Weights of a small mixture-of-experts language model, trained from scratch on English Wikipedia.
Size: width 128, vocabulary 1359, 24.4M parameters.
Below are experts of layer 6 (counted from 0) of a mixture-of-experts language model. Rows are named router (the router's row for the expert), up (a neuron's input weights, with its number), down (a neuron's output weights, with its number) and show model dimensions 64-127. Each number is 200 + 30 x the weight over its row's rms, rounded and kept within 0 to 999.
After each expert's rows: "comes before" lists some tokens at least twice as common just after its tokens as in all text; "mostly gets" lists some tokens that are sent to it at least half of the time. This comes from a sample of Wikipedia text that the model never trained on. Tokens count by the router's weight.

# expert 19
router,175,189,191,198,151,216,187,176,210,233,187,201,161,175,247,206,243,234,220,187,198,182,235,193,216,123,160,212,217,161,211,196,196,205,216,173,234,182,152,222,200,201,182,282,233,173,210,227,270,208,178,197,263,205,216,291,191,152,207,168,247,211,167,178
up7,169,224,224,183,209,192,142,143,174,273,204,159,177,183,263,169,189,214,172,195,174,165,210,189,228,166,135,242,196,165,282,221,251,280,219,180,190,202,241,245,199,215,195,213,201,204,201,222,242,175,196,193,234,228,183,175,232,196,222,213,184,201,208,202
down7,237,183,203,200,225,215,236,199,218,198,175,209,189,254,226,180,216,157,213,181,239,208,200,196,212,140,208,182,238,195,167,199,166,171,246,214,215,230,187,199,217,263,226,171,211,175,159,175,216,224,201,169,243,176,246,215,206,172,172,219,215,235,204,146
up8,251,188,172,206,230,131,185,157,233,170,188,185,189,173,210,236,187,204,186,204,221,168,204,225,179,220,222,204,199,183,244,228,197,223,158,169,223,235,216,132,222,222,242,231,230,162,175,269,203,189,204,244,231,192,221,257,214,212,184,219,199,148,186,192
down8,187,191,174,200,202,178,142,245,196,160,224,247,229,244,244,198,195,225,246,177,172,153,181,237,261,196,179,199,209,205,188,165,175,191,218,211,255,232,187,212,186,209,180,165,201,189,204,178,201,209,190,185,182,237,141,227,231,188,221,212,176,249,178,183
up9,272,224,183,220,208,206,148,198,214,181,194,166,208,177,204,196,195,200,212,233,244,188,173,211,177,184,163,136,202,191,185,207,237,210,243,242,158,211,121,188,186,229,223,225,256,205,263,247,244,214,165,157,164,160,188,259,170,204,184,182,204,182,224,226
down9,130,183,185,183,215,226,233,204,177,194,150,211,194,177,217,222,180,153,200,244,207,199,186,213,209,160,175,231,134,196,165,148,219,204,155,149,288,173,202,211,218,159,195,258,164,198,163,185,170,201,204,242,155,212,223,168,226,191,199,165,195,195,219,194
comes before: " to", " by", " in", " the", " a", " on"
mostly gets: "ated", "ished", "ted", "cted", " made", " used"

# expert 21
router,182,225,170,232,203,165,183,196,165,250,183,226,145,177,216,209,199,230,196,177,133,191,197,185,196,192,217,169,220,189,271,186,212,190,159,156,243,189,183,214,278,188,186,203,175,200,205,229,261,210,221,221,246,226,217,208,163,180,199,190,229,153,178,221
up0,215,223,134,171,275,212,205,241,205,207,215,202,170,183,175,224,208,238,240,187,168,163,182,151,182,166,151,179,195,184,176,227,197,184,200,227,176,253,219,219,190,171,230,251,210,207,182,169,188,156,134,184,186,186,183,261,189,162,206,232,255,174,189,215
down0,224,221,167,194,232,176,206,211,172,198,216,207,195,199,242,185,148,160,182,197,208,219,183,241,143,224,223,211,250,204,215,215,195,203,233,179,225,239,205,234,195,202,163,207,257,123,247,293,186,163,208,152,155,251,160,185,212,180,218,188,131,156,145,138
up1,188,244,234,202,191,204,252,228,215,170,199,244,140,177,214,177,194,253,229,158,165,188,173,174,183,181,199,214,245,195,215,241,189,176,196,206,213,204,221,248,208,202,189,166,208,169,182,205,234,225,164,219,202,237,171,278,208,190,190,238,174,172,154,197
down1,179,175,218,197,215,202,171,169,224,192,210,192,233,181,182,246,163,208,204,191,172,178,206,199,172,166,182,220,155,196,157,179,207,174,199,272,138,226,155,147,265,203,194,175,208,215,239,175,171,208,185,190,249,189,191,217,229,208,247,210,220,233,235,223
up2,132,148,209,227,208,206,214,152,178,177,195,222,233,196,184,274,218,197,196,162,162,197,199,218,210,203,208,211,265,206,194,199,163,249,226,215,207,190,196,254,284,211,181,180,241,220,245,280,236,207,180,173,211,208,212,230,147,246,164,213,177,180,166,199
down2,190,206,161,237,183,209,212,232,204,232,244,163,157,224,178,247,203,176,218,168,206,206,227,255,189,139,234,210,181,221,193,189,172,170,180,225,225,236,217,193,190,171,179,245,236,183,194,216,235,274,244,190,213,226,244,188,219,142,197,190,206,226,173,242
comes before: "ed", "ing", "ment", "ation", "ion", "ity"
mostly gets: "resent", "icip", "ished", "end", "ission", "ret"

# expert 5
router,129,184,201,180,184,162,225,228,187,240,171,209,136,196,219,190,198,234,192,166,158,202,197,199,215,216,140,181,201,137,256,235,224,190,179,186,254,244,203,202,218,207,195,210,239,222,238,188,259,221,189,206,185,224,215,231,159,146,203,223,188,198,154,220
up0,179,189,168,108,218,218,216,193,209,151,190,175,212,219,188,190,205,200,224,215,148,200,190,157,178,194,160,240,188,156,175,133,185,157,196,258,136,205,214,255,200,211,238,220,222,222,224,178,213,209,195,215,207,194,191,237,173,159,233,261,236,187,208,241
down0,203,203,156,181,225,175,198,191,219,232,216,207,219,217,248,194,199,172,204,174,251,190,144,251,199,217,191,207,207,187,221,166,191,209,222,234,162,226,192,224,185,243,204,217,252,156,190,260,204,141,210,191,187,195,167,143,185,166,214,166,172,113,183,160
up1,158,272,228,211,172,223,167,243,225,175,225,182,157,219,199,234,200,181,170,190,183,204,218,233,174,207,232,209,247,171,243,210,214,218,154,206,173,222,200,229,210,145,205,159,226,206,150,212,225,179,202,181,183,193,182,217,181,147,199,194,205,159,188,232
down1,214,187,182,202,212,188,156,184,222,244,219,211,230,184,219,182,218,212,213,227,205,179,177,195,142,173,201,236,210,193,165,172,200,166,209,213,222,201,203,159,249,204,218,193,171,180,224,220,136,190,217,200,234,185,206,229,240,227,225,217,221,251,183,146
up2,175,213,220,241,185,232,204,170,197,211,185,175,175,187,197,198,242,215,203,223,115,177,221,187,247,187,190,212,250,157,217,222,171,270,235,162,167,189,186,242,241,231,225,145,198,240,223,230,190,248,165,218,200,241,184,198,141,188,180,235,212,224,231,221
down2,172,212,190,229,197,188,224,250,186,192,184,199,178,214,234,245,199,174,219,175,201,197,140,220,207,191,248,221,168,153,160,165,250,169,179,206,279,207,199,193,186,193,196,196,244,153,218,222,253,212,234,226,227,228,233,254,211,184,194,206,208,202,189,215
comes before: ",", " and", " of", "a", "i", "elf"
mostly gets: "ks", "s", "les", "ys", "its", "ets"

# expert 52
router,201,206,199,175,190,177,177,214,172,218,185,194,190,226,225,191,186,214,205,212,125,212,140,231,204,164,174,206,195,159,205,198,266,156,180,165,265,214,207,234,246,217,182,200,220,211,267,199,203,194,190,191,216,168,201,269,204,204,194,192,213,209,191,226
up0,202,209,148,177,202,208,163,199,257,202,224,183,162,158,229,186,243,237,215,184,165,204,188,176,167,148,195,184,216,180,177,105,208,196,189,197,117,210,214,262,234,212,200,236,176,235,221,174,199,179,212,240,212,182,236,222,221,204,163,169,206,233,173,228
down0,215,215,203,187,195,195,230,185,188,200,156,210,248,204,240,190,157,154,189,212,270,184,203,229,200,192,200,251,199,221,251,195,185,190,250,184,279,223,185,203,206,179,168,196,218,132,214,254,142,156,178,129,214,217,150,205,193,192,177,222,182,192,178,152
up1,206,225,236,199,215,225,201,207,209,263,153,198,158,234,200,141,210,204,220,206,198,201,233,192,231,218,178,170,203,227,234,219,135,237,171,223,243,187,210,262,179,185,226,150,233,180,216,190,274,192,168,172,238,219,202,232,151,146,201,207,211,206,189,251
down1,170,230,226,180,201,237,186,190,210,234,194,164,233,183,189,199,182,205,216,227,186,156,180,235,170,211,217,244,187,211,143,142,186,190,215,217,227,226,174,226,279,208,158,231,192,219,244,200,177,223,187,199,208,197,192,213,222,223,199,212,159,208,291,233
up2,126,184,188,192,163,246,194,165,198,245,148,280,233,212,168,235,234,226,237,222,149,177,241,184,179,219,206,184,280,244,192,244,163,222,226,177,178,197,203,228,225,194,178,179,168,186,228,229,178,234,198,169,180,201,234,213,175,161,144,228,192,216,205,219
down2,286,189,199,168,192,184,195,222,217,174,207,201,151,209,235,230,186,159,221,165,179,190,166,217,211,120,191,212,149,185,213,165,221,195,189,229,237,150,176,226,141,189,183,208,283,194,183,213,234,199,227,227,238,241,211,220,201,213,228,217,197,178,185,233
comes before: "|", "-", "==", " The", "===", "The"
mostly gets: ".\n\n", "\n\n", " |\n\n", "==\n\n", "==\n", "===\n\n"

# expert 43
router,186,181,196,186,208,159,146,202,177,250,202,192,175,246,219,216,193,243,220,185,177,191,205,214,219,187,150,143,209,156,243,213,178,164,181,159,207,233,207,215,233,188,216,215,189,216,252,242,216,185,196,208,245,155,231,213,207,164,189,162,182,222,215,180
up0,194,217,134,173,212,248,214,194,192,166,184,174,212,203,163,216,231,209,207,206,187,203,206,151,168,148,214,149,198,184,192,204,185,172,230,203,215,214,229,193,238,132,159,210,186,197,210,166,195,169,226,229,202,147,268,272,159,222,176,250,200,165,180,194
down0,242,215,209,196,231,233,203,179,213,262,189,211,203,212,222,170,173,129,201,179,193,211,192,219,174,214,199,234,196,222,247,226,234,189,187,168,222,233,197,246,153,245,195,203,180,174,217,211,169,149,225,119,168,213,197,157,212,185,243,164,133,153,217,199
up1,188,221,174,215,175,205,175,198,185,223,170,211,188,219,195,196,220,276,245,199,185,214,227,180,167,215,197,189,209,185,215,248,144,191,203,177,187,211,214,227,162,188,150,166,252,181,231,129,200,166,171,196,192,226,213,210,208,131,183,216,206,175,190,213
down1,228,154,215,205,237,168,216,213,196,232,260,186,212,172,171,203,177,202,206,214,203,203,205,175,198,208,126,249,231,191,194,169,190,203,152,234,243,209,198,194,237,193,219,247,142,167,248,176,151,211,218,216,213,186,231,142,229,210,221,163,210,195,242,194
up2,189,190,242,195,242,231,180,165,200,201,202,217,240,269,195,216,211,166,196,204,191,161,205,242,181,182,121,217,247,202,231,206,184,246,188,162,203,215,181,216,272,182,165,167,231,154,183,233,152,188,205,202,221,215,193,164,162,214,148,219,201,212,201,179
down2,216,233,197,235,208,187,195,219,209,170,163,177,166,164,246,216,199,209,222,176,196,185,182,219,175,223,232,225,183,203,197,197,187,201,163,196,235,159,222,229,182,201,170,215,237,215,190,206,253,185,258,247,220,170,269,251,186,150,236,226,241,199,194,251
comes before: "|", "-", " |", " ", " (", " |\n"
mostly gets: ")", ")\n", "),", "}", "]", ");"

# expert 13
router,198,222,188,212,224,162,188,198,190,231,167,237,209,223,214,216,173,207,226,183,166,204,212,251,150,132,200,222,201,162,217,185,173,179,182,132,193,203,203,208,199,209,223,249,245,210,203,207,227,181,190,215,194,133,243,240,160,175,214,206,163,178,194,194
up0,200,195,208,182,246,210,220,223,190,207,214,206,237,212,203,225,196,182,204,137,194,195,181,227,148,195,174,157,218,172,153,180,200,216,180,207,143,211,204,233,198,208,197,231,181,216,162,147,239,161,196,196,179,186,190,287,192,194,180,213,241,152,153,229
down0,233,256,184,167,194,181,151,233,226,204,152,233,224,196,246,193,171,157,198,194,206,159,166,237,170,242,231,171,251,240,148,176,175,255,207,188,261,221,188,214,202,198,230,206,213,142,188,252,196,124,165,188,193,227,156,163,213,175,225,192,160,145,187,143
up1,207,221,238,204,174,176,138,155,222,198,241,265,205,209,203,162,233,231,207,200,177,199,202,205,203,193,177,201,183,240,232,195,118,225,196,180,198,204,226,204,124,106,188,208,229,175,187,168,195,220,149,212,154,206,177,190,139,168,187,242,228,196,157,214
down1,213,200,244,182,182,203,167,193,191,239,246,196,230,219,200,187,194,211,225,202,221,177,177,198,181,219,147,250,177,168,220,173,191,178,176,193,215,215,212,237,212,168,196,166,216,230,181,181,139,252,217,222,242,133,195,216,243,176,205,175,168,214,242,233
up2,181,192,231,260,176,229,177,154,164,245,259,275,256,172,198,229,209,209,222,170,188,201,243,214,220,184,186,191,230,229,216,199,173,199,193,166,183,170,150,232,247,229,163,180,236,151,203,251,217,225,197,173,254,218,208,201,170,200,150,229,186,175,214,152
down2,259,211,152,208,221,219,232,236,194,188,195,178,168,201,180,264,164,192,177,163,230,216,193,269,220,156,231,239,162,204,168,178,218,201,189,215,230,156,187,147,179,233,166,217,202,179,184,231,217,257,240,172,203,219,238,254,229,161,211,262,218,237,190,194
comes before: "ed", "ence", "ent", "ing", "ation", "ut"
mostly gets: "stit", "oci", "clud", "stru", "rib", "fer"

# expert 56
router,171,237,188,158,206,191,149,234,144,221,243,225,161,217,269,188,177,234,228,201,173,183,179,240,182,165,220,196,227,212,211,229,237,162,186,183,244,228,208,200,216,203,244,237,255,225,251,214,233,183,183,236,214,182,224,191,167,186,234,153,226,186,177,169
up0,197,181,180,140,268,210,158,233,204,171,204,207,220,227,183,205,214,229,213,127,190,251,180,183,166,162,233,202,188,177,196,209,207,174,178,207,134,194,238,187,230,190,221,246,220,229,224,145,188,137,167,212,193,189,229,247,171,224,194,197,259,220,218,247
down0,194,194,190,199,211,169,180,224,202,177,160,184,228,177,215,157,186,143,236,234,247,227,187,211,169,203,195,211,237,194,171,189,193,212,251,186,214,233,150,217,192,239,204,204,225,139,194,268,193,185,218,127,173,186,128,202,183,174,214,220,160,164,203,167
up1,232,219,191,188,247,193,245,242,222,202,202,224,217,233,199,214,176,243,194,144,195,168,222,199,175,233,193,177,250,224,211,214,219,233,157,175,182,195,197,209,155,199,207,172,253,175,191,171,227,192,151,206,146,202,227,261,177,179,198,234,226,165,119,225
down1,122,151,223,163,220,213,193,166,163,239,195,188,197,205,176,192,156,243,171,216,183,172,212,202,166,193,188,224,150,209,167,197,232,198,175,217,198,259,224,196,257,204,210,233,178,216,167,194,177,235,260,192,201,194,212,225,253,194,191,209,195,227,180,217
up2,162,133,197,211,190,233,158,175,245,235,221,251,205,235,187,224,235,228,196,181,159,167,200,228,167,211,138,195,252,226,214,197,168,264,202,175,216,210,186,217,248,202,211,155,207,167,245,233,210,236,193,197,209,235,261,157,111,237,190,192,216,200,173,188
down2,205,226,173,188,177,212,246,197,186,197,212,184,161,194,193,201,187,181,216,190,217,218,196,186,249,139,188,219,145,216,192,146,233,155,181,224,221,204,194,190,138,222,180,234,235,187,180,211,228,203,186,228,221,221,283,218,223,163,243,193,169,208,184,221
comes before: " of", "ing", "s", "ial", "er", "ic"
mostly gets: " part", " stud", " new", " film", " pop", " spec"

# expert 63
router,202,202,186,173,171,159,223,212,141,251,246,224,197,158,190,231,183,251,198,173,128,198,208,227,205,182,220,185,217,198,196,229,210,182,229,181,210,243,183,264,195,219,183,216,230,238,224,207,229,193,146,193,242,195,222,218,141,152,180,186,213,180,141,179
up0,140,179,184,178,225,206,224,206,207,188,176,227,213,166,179,222,194,215,222,160,193,197,196,190,225,201,162,166,239,146,181,184,215,187,229,237,147,198,206,179,208,173,227,206,194,224,216,152,213,229,189,201,202,235,242,253,143,193,159,239,246,168,190,251
down0,211,240,188,173,192,177,179,168,194,176,163,209,237,203,225,182,148,140,224,231,222,192,166,235,211,237,176,196,241,186,232,152,187,214,184,226,247,204,180,229,202,245,213,207,214,136,155,259,176,160,201,165,167,168,214,186,211,152,253,218,121,128,237,179
up1,191,199,181,199,218,222,184,230,179,172,203,200,176,207,212,205,211,216,208,209,193,194,235,174,184,162,219,233,205,213,191,228,186,202,207,123,169,228,188,179,181,144,187,204,216,203,221,197,257,194,137,206,216,246,188,244,181,160,176,201,206,141,201,219
down1,193,173,181,149,231,171,174,222,165,225,206,233,213,234,178,188,162,200,174,181,250,193,191,255,174,178,164,229,210,203,185,178,219,177,199,215,176,254,211,233,306,195,178,271,194,203,246,240,209,217,182,199,176,181,240,213,245,219,189,183,188,199,213,160
up2,185,201,220,225,213,219,163,117,208,229,182,249,231,223,167,250,198,197,185,204,128,176,169,169,201,240,197,160,223,253,215,197,201,245,223,217,213,235,166,247,232,236,205,180,255,150,212,245,198,181,175,202,245,187,222,118,156,220,172,248,197,171,223,185
down2,210,265,232,193,220,221,184,278,178,187,235,241,148,204,220,239,199,190,226,153,201,188,202,251,186,167,214,210,203,161,184,210,236,195,173,209,224,202,221,169,174,191,184,216,263,200,176,224,236,196,247,179,221,184,252,231,170,177,228,178,211,186,191,238
comes before: ":", " |", "s", " of", "==\n", "ation"
mostly gets: "″", "areer", " Total", "istor", "amily", "istory"

# expert 36
router,178,234,190,171,204,184,216,177,188,188,187,222,194,154,199,143,186,247,191,196,191,196,204,206,186,209,189,197,207,138,222,201,241,180,203,206,200,208,213,255,213,241,202,231,235,173,255,235,221,176,146,248,221,205,247,295,182,160,221,162,141,213,202,199
up0,226,163,150,199,259,234,220,187,213,136,232,200,202,189,197,242,148,260,201,173,201,201,175,199,253,168,191,169,186,157,155,143,214,198,200,205,193,196,180,233,239,207,187,188,205,183,194,189,230,195,214,221,205,188,259,245,209,141,199,194,245,155,177,260
down0,176,183,194,160,218,167,138,201,197,215,158,193,237,224,192,153,224,109,227,224,211,219,217,192,182,251,247,248,202,228,211,180,197,245,224,210,185,233,190,216,191,276,190,227,226,168,192,220,180,181,196,187,184,205,143,142,209,173,241,194,158,187,235,152
up1,221,227,225,211,200,241,176,199,191,178,216,239,163,186,159,166,191,222,207,219,184,229,216,188,180,196,132,243,176,194,225,184,198,212,206,155,215,163,188,190,168,218,250,207,227,219,203,231,232,172,150,220,247,247,199,206,169,216,185,241,158,218,144,258
down1,175,164,213,126,228,194,205,178,228,223,198,175,239,189,195,219,149,206,182,214,226,182,218,183,152,210,153,230,182,203,184,159,218,250,204,208,231,197,217,220,245,218,228,251,158,208,182,180,217,239,171,199,169,174,209,199,220,171,176,184,164,234,211,170
up2,157,186,191,187,182,179,192,182,179,225,161,249,241,210,184,197,213,222,190,177,143,157,171,188,161,230,183,217,189,197,209,238,193,232,246,207,170,231,166,222,258,159,183,233,213,164,228,209,148,198,233,191,259,202,241,149,173,218,177,213,226,174,195,169
down2,227,185,196,193,209,215,188,222,169,150,249,224,154,180,231,257,187,207,236,180,192,234,190,234,211,173,224,216,158,195,188,210,238,169,170,252,170,205,224,145,209,178,194,219,248,188,205,209,251,161,235,224,189,182,208,224,198,136,226,175,204,190,216,248
comes before: " the", " a", " ", " his", " an", " be"
mostly gets: " after", " during", " between", " against", " with", " into"

# expert 22
router,228,192,230,221,253,186,194,194,216,237,167,209,217,157,206,172,199,198,191,161,182,216,184,203,225,182,185,155,235,186,220,259,257,179,177,158,190,186,180,217,205,232,270,198,224,212,210,228,260,214,210,254,214,228,234,249,189,146,189,217,219,166,189,217
up0,153,191,172,211,164,176,207,214,245,215,211,216,177,236,191,222,210,232,204,202,214,205,202,189,228,193,187,209,189,164,162,143,184,196,202,193,149,200,236,196,237,227,269,183,157,235,184,181,178,263,169,208,203,200,197,291,132,222,220,202,247,195,165,220
down0,165,261,202,155,230,228,187,142,208,193,195,193,221,201,222,141,185,166,198,222,187,212,212,183,171,222,176,217,220,213,237,166,147,201,244,184,263,246,190,213,224,202,134,215,210,213,226,243,197,175,212,156,189,226,191,164,183,260,220,192,171,193,192,140
up1,193,158,196,222,185,222,209,241,226,207,213,230,170,232,167,212,193,183,181,199,183,224,262,212,205,202,232,233,222,238,217,233,178,215,214,189,224,176,192,225,188,181,225,163,207,167,179,214,213,153,153,209,185,187,229,202,186,226,164,237,173,180,139,215
down1,196,217,217,185,217,248,186,180,168,235,206,179,252,198,190,217,172,231,225,202,224,172,179,214,185,163,187,247,190,207,147,128,171,167,169,186,151,173,201,217,275,238,202,191,181,229,194,194,146,224,192,178,187,147,181,252,200,212,195,195,178,243,204,238
up2,161,143,190,210,175,207,185,173,152,244,188,232,206,206,160,215,189,183,208,161,168,145,212,192,219,258,194,207,214,217,212,238,168,243,221,182,159,226,227,276,225,225,182,207,210,176,203,205,211,262,210,208,198,210,204,182,112,190,129,224,223,204,226,220
down2,217,253,203,183,192,182,220,286,197,207,229,198,167,225,206,225,165,198,259,193,191,193,175,265,193,131,234,175,158,175,157,170,224,159,196,225,255,175,201,246,195,200,180,234,201,216,205,208,261,193,225,199,219,195,232,222,263,187,211,202,191,219,230,210
comes before: "1", "2", "S", "A", "C", "M"
mostly gets: " \"", " (", "(", " $", "\\", "["

# expert 29
router,175,197,177,172,216,175,217,154,145,221,220,209,164,239,265,189,209,201,208,178,138,175,211,281,168,180,187,187,210,176,276,250,207,189,197,169,213,207,209,189,196,199,214,219,202,206,255,208,260,172,200,191,232,215,210,256,180,169,163,165,240,183,166,191
up7,187,221,210,195,220,227,167,181,184,222,196,200,135,177,231,187,216,254,146,191,145,164,256,228,213,209,145,208,220,191,223,227,166,237,196,99,223,151,140,230,182,185,196,218,222,190,194,250,190,247,197,230,217,217,138,209,221,194,158,163,207,165,175,235
down7,146,193,204,195,224,247,183,206,205,206,227,141,164,228,247,224,205,188,222,211,206,214,169,159,225,125,167,172,215,194,166,247,210,167,212,221,190,179,144,192,213,243,181,171,200,132,196,172,207,209,192,225,205,207,238,215,189,181,180,226,192,238,200,189
up8,212,216,199,175,201,173,177,164,174,220,207,180,147,173,191,219,156,228,193,200,232,178,178,163,221,181,230,211,152,177,237,204,211,150,217,93,192,180,215,136,235,237,183,192,176,164,150,228,225,213,205,162,204,211,271,205,221,208,213,182,221,183,163,230
down8,200,180,153,225,236,148,211,219,218,151,184,208,234,264,208,189,186,212,204,248,181,148,210,259,178,198,203,254,236,210,139,211,202,191,227,167,236,209,190,192,133,206,172,148,158,213,244,178,214,199,230,171,197,214,165,212,166,179,143,198,204,242,201,198
up9,198,219,238,206,208,216,216,180,230,242,243,180,278,180,206,191,174,227,231,186,221,209,195,209,193,209,177,94,176,171,167,223,208,237,208,222,157,195,235,154,199,238,180,205,242,171,243,215,210,254,158,224,223,181,201,229,182,235,184,225,234,220,231,180
down9,117,187,172,217,197,217,164,213,185,141,192,216,144,145,203,209,208,168,189,218,160,211,201,194,216,198,175,212,238,205,195,192,185,149,141,220,248,175,144,196,221,179,218,152,117,226,142,181,192,259,266,234,167,193,196,205,173,201,210,166,214,288,199,203
comes before: " of", ",", " in", ".", " and", ":"
mostly gets: "ities", "duction", "ulation", "ctions", " family", " name"

# expert 23
router,214,193,191,205,182,163,184,192,219,245,211,163,204,221,239,174,161,251,194,161,162,210,228,198,171,191,173,213,227,176,218,267,213,229,199,151,218,200,233,205,221,189,203,226,207,240,238,202,242,201,176,244,203,205,285,184,134,108,162,223,219,192,172,190
up7,158,203,208,176,179,236,177,157,153,194,265,190,218,207,223,183,212,212,195,209,148,207,206,170,211,224,182,251,218,149,210,258,241,204,204,167,244,194,203,179,202,156,222,246,193,198,169,195,207,164,151,241,199,232,142,188,210,154,207,172,217,193,190,238
down7,198,145,165,205,205,144,253,237,188,182,212,169,182,228,183,234,173,200,242,220,219,221,213,199,204,186,169,201,279,188,203,160,219,196,172,198,179,229,151,165,216,215,218,154,264,144,189,229,203,226,201,229,194,215,253,230,191,135,198,202,185,227,199,211
up8,231,196,206,106,204,186,240,163,231,234,173,180,179,166,192,202,176,193,168,201,168,184,197,206,199,216,155,215,192,158,215,200,210,265,218,174,195,156,240,169,209,226,237,248,192,176,181,212,176,230,209,253,235,227,203,157,216,167,205,188,227,235,186,236
down8,175,153,192,203,246,238,169,217,181,196,171,177,203,251,205,174,237,183,223,233,216,172,193,236,190,196,206,240,214,222,113,145,180,218,242,222,230,229,191,148,168,199,204,178,180,253,260,199,194,236,215,207,209,196,232,198,140,170,194,200,165,245,228,200
up9,246,215,188,194,223,177,206,126,219,205,200,217,226,221,207,201,217,222,235,185,222,173,217,215,166,169,228,207,214,212,199,220,264,202,252,147,166,230,216,136,231,213,192,193,243,171,236,234,210,222,168,181,189,219,207,236,167,174,167,186,176,188,197,195
down9,166,187,175,167,208,209,233,211,213,217,205,213,237,216,200,233,180,155,189,243,207,236,206,185,251,228,169,237,211,209,203,159,153,184,156,170,257,195,181,226,170,172,203,228,201,237,206,172,145,171,251,228,153,192,219,222,234,149,200,178,180,260,217,217
comes before: " ", " C", " P", " L", " S", " D"
mostly gets: "===", "|", "==", "=", " ==\n", "==\n\n"

# expert 26
router,194,176,237,192,180,190,183,198,167,234,173,189,143,170,206,187,181,237,229,206,150,218,180,226,189,181,219,137,243,164,242,196,216,187,188,184,218,205,157,211,219,170,179,243,255,205,245,233,266,193,148,206,202,170,225,199,164,180,206,194,166,204,205,211
up0,207,152,170,148,242,175,226,156,189,168,186,196,168,197,180,178,182,208,225,147,188,191,195,230,177,184,205,154,218,181,185,182,187,194,180,187,173,237,200,207,240,172,228,208,211,201,215,138,214,218,147,271,185,187,153,213,175,190,203,188,270,165,241,215
down0,200,178,198,209,235,186,221,183,248,201,142,189,222,198,266,187,185,119,199,215,194,216,254,170,160,204,168,194,190,193,215,179,191,211,202,137,212,241,199,256,169,210,164,159,191,171,223,270,210,199,214,186,179,188,159,159,219,193,231,211,188,178,179,183
up1,248,200,222,190,190,157,191,210,169,175,208,183,162,226,208,222,195,184,260,179,199,188,231,186,213,193,215,157,204,221,199,183,147,232,226,211,178,207,200,228,145,189,198,176,193,171,270,238,284,187,163,187,219,179,201,236,165,168,170,212,179,165,216,241
down1,225,175,205,139,215,172,191,196,243,209,218,198,222,246,176,190,194,201,168,232,201,221,205,229,174,233,175,238,193,222,172,157,254,174,211,199,206,208,184,182,244,198,204,235,146,167,207,187,229,230,215,153,173,252,193,218,242,207,225,265,202,223,251,150
up2,188,157,235,214,188,195,155,127,208,219,189,244,207,183,178,248,221,167,203,190,168,206,195,223,184,205,163,172,263,234,215,235,193,259,200,189,191,240,201,213,255,192,182,191,243,219,227,210,221,245,187,180,271,188,174,142,123,246,178,214,216,214,179,182
down2,244,234,154,216,190,204,227,269,183,198,224,195,183,208,234,255,169,231,244,171,215,195,240,249,194,127,190,193,158,160,169,158,197,153,198,206,260,157,193,208,162,164,190,250,244,204,189,187,243,202,161,210,202,213,210,249,212,178,175,189,231,210,226,232
comes before: ",", " |", " (", "\n", "ia", " and"
mostly gets: " York", "ford", "ton", "ican", "man", "ille"

# expert 28
router,188,152,165,208,171,214,185,227,168,235,163,199,159,204,230,145,205,257,179,161,155,203,185,213,228,181,182,197,228,178,221,238,218,212,184,193,219,193,203,263,230,232,228,237,210,198,219,223,202,153,192,257,260,165,234,220,177,163,204,153,211,152,169,166
up0,239,195,173,211,221,206,214,255,229,194,218,213,169,172,189,223,207,234,170,175,204,226,215,171,183,150,141,201,219,195,161,144,177,226,183,236,170,206,211,230,236,192,244,215,157,182,209,170,177,220,249,203,199,179,173,248,185,193,194,194,249,196,197,246
down0,153,217,197,179,240,158,188,205,221,187,176,218,207,184,215,217,189,179,238,233,197,212,208,201,197,181,241,245,225,197,244,232,219,171,238,172,211,217,218,247,185,239,185,198,224,140,228,230,168,220,171,181,166,189,150,144,160,177,243,179,161,180,239,94
up1,215,197,249,225,171,194,201,199,242,153,192,210,175,237,176,210,228,253,177,200,168,205,249,197,165,178,136,251,217,189,268,226,174,204,196,198,170,218,237,267,147,221,173,206,254,198,204,214,171,141,191,210,222,211,182,219,100,169,214,229,154,182,175,218
down1,206,195,162,127,242,180,219,147,201,245,209,204,211,164,180,235,182,209,251,213,249,154,181,163,161,190,153,190,169,189,163,175,230,155,158,221,201,230,238,179,248,206,188,202,149,169,216,213,216,238,213,171,213,168,190,230,242,188,210,191,161,249,253,233
up2,158,230,214,203,170,194,203,154,217,232,223,245,212,209,206,242,268,188,197,193,148,165,203,229,240,251,183,174,192,183,190,192,181,281,188,207,225,249,214,236,293,258,248,193,270,175,194,154,164,228,225,183,198,186,200,190,171,192,176,243,178,181,173,186
down2,221,188,202,223,217,214,195,239,207,197,213,166,159,249,196,236,211,235,247,161,210,212,159,269,196,144,213,210,131,197,166,183,240,244,181,172,251,200,227,151,200,209,204,195,204,229,200,207,234,213,215,202,194,237,239,190,228,160,261,188,209,172,226,203
comes before: " the", " a", " his", " M", " B", " S"
mostly gets: " of", " in", " during", " for", " from", " between"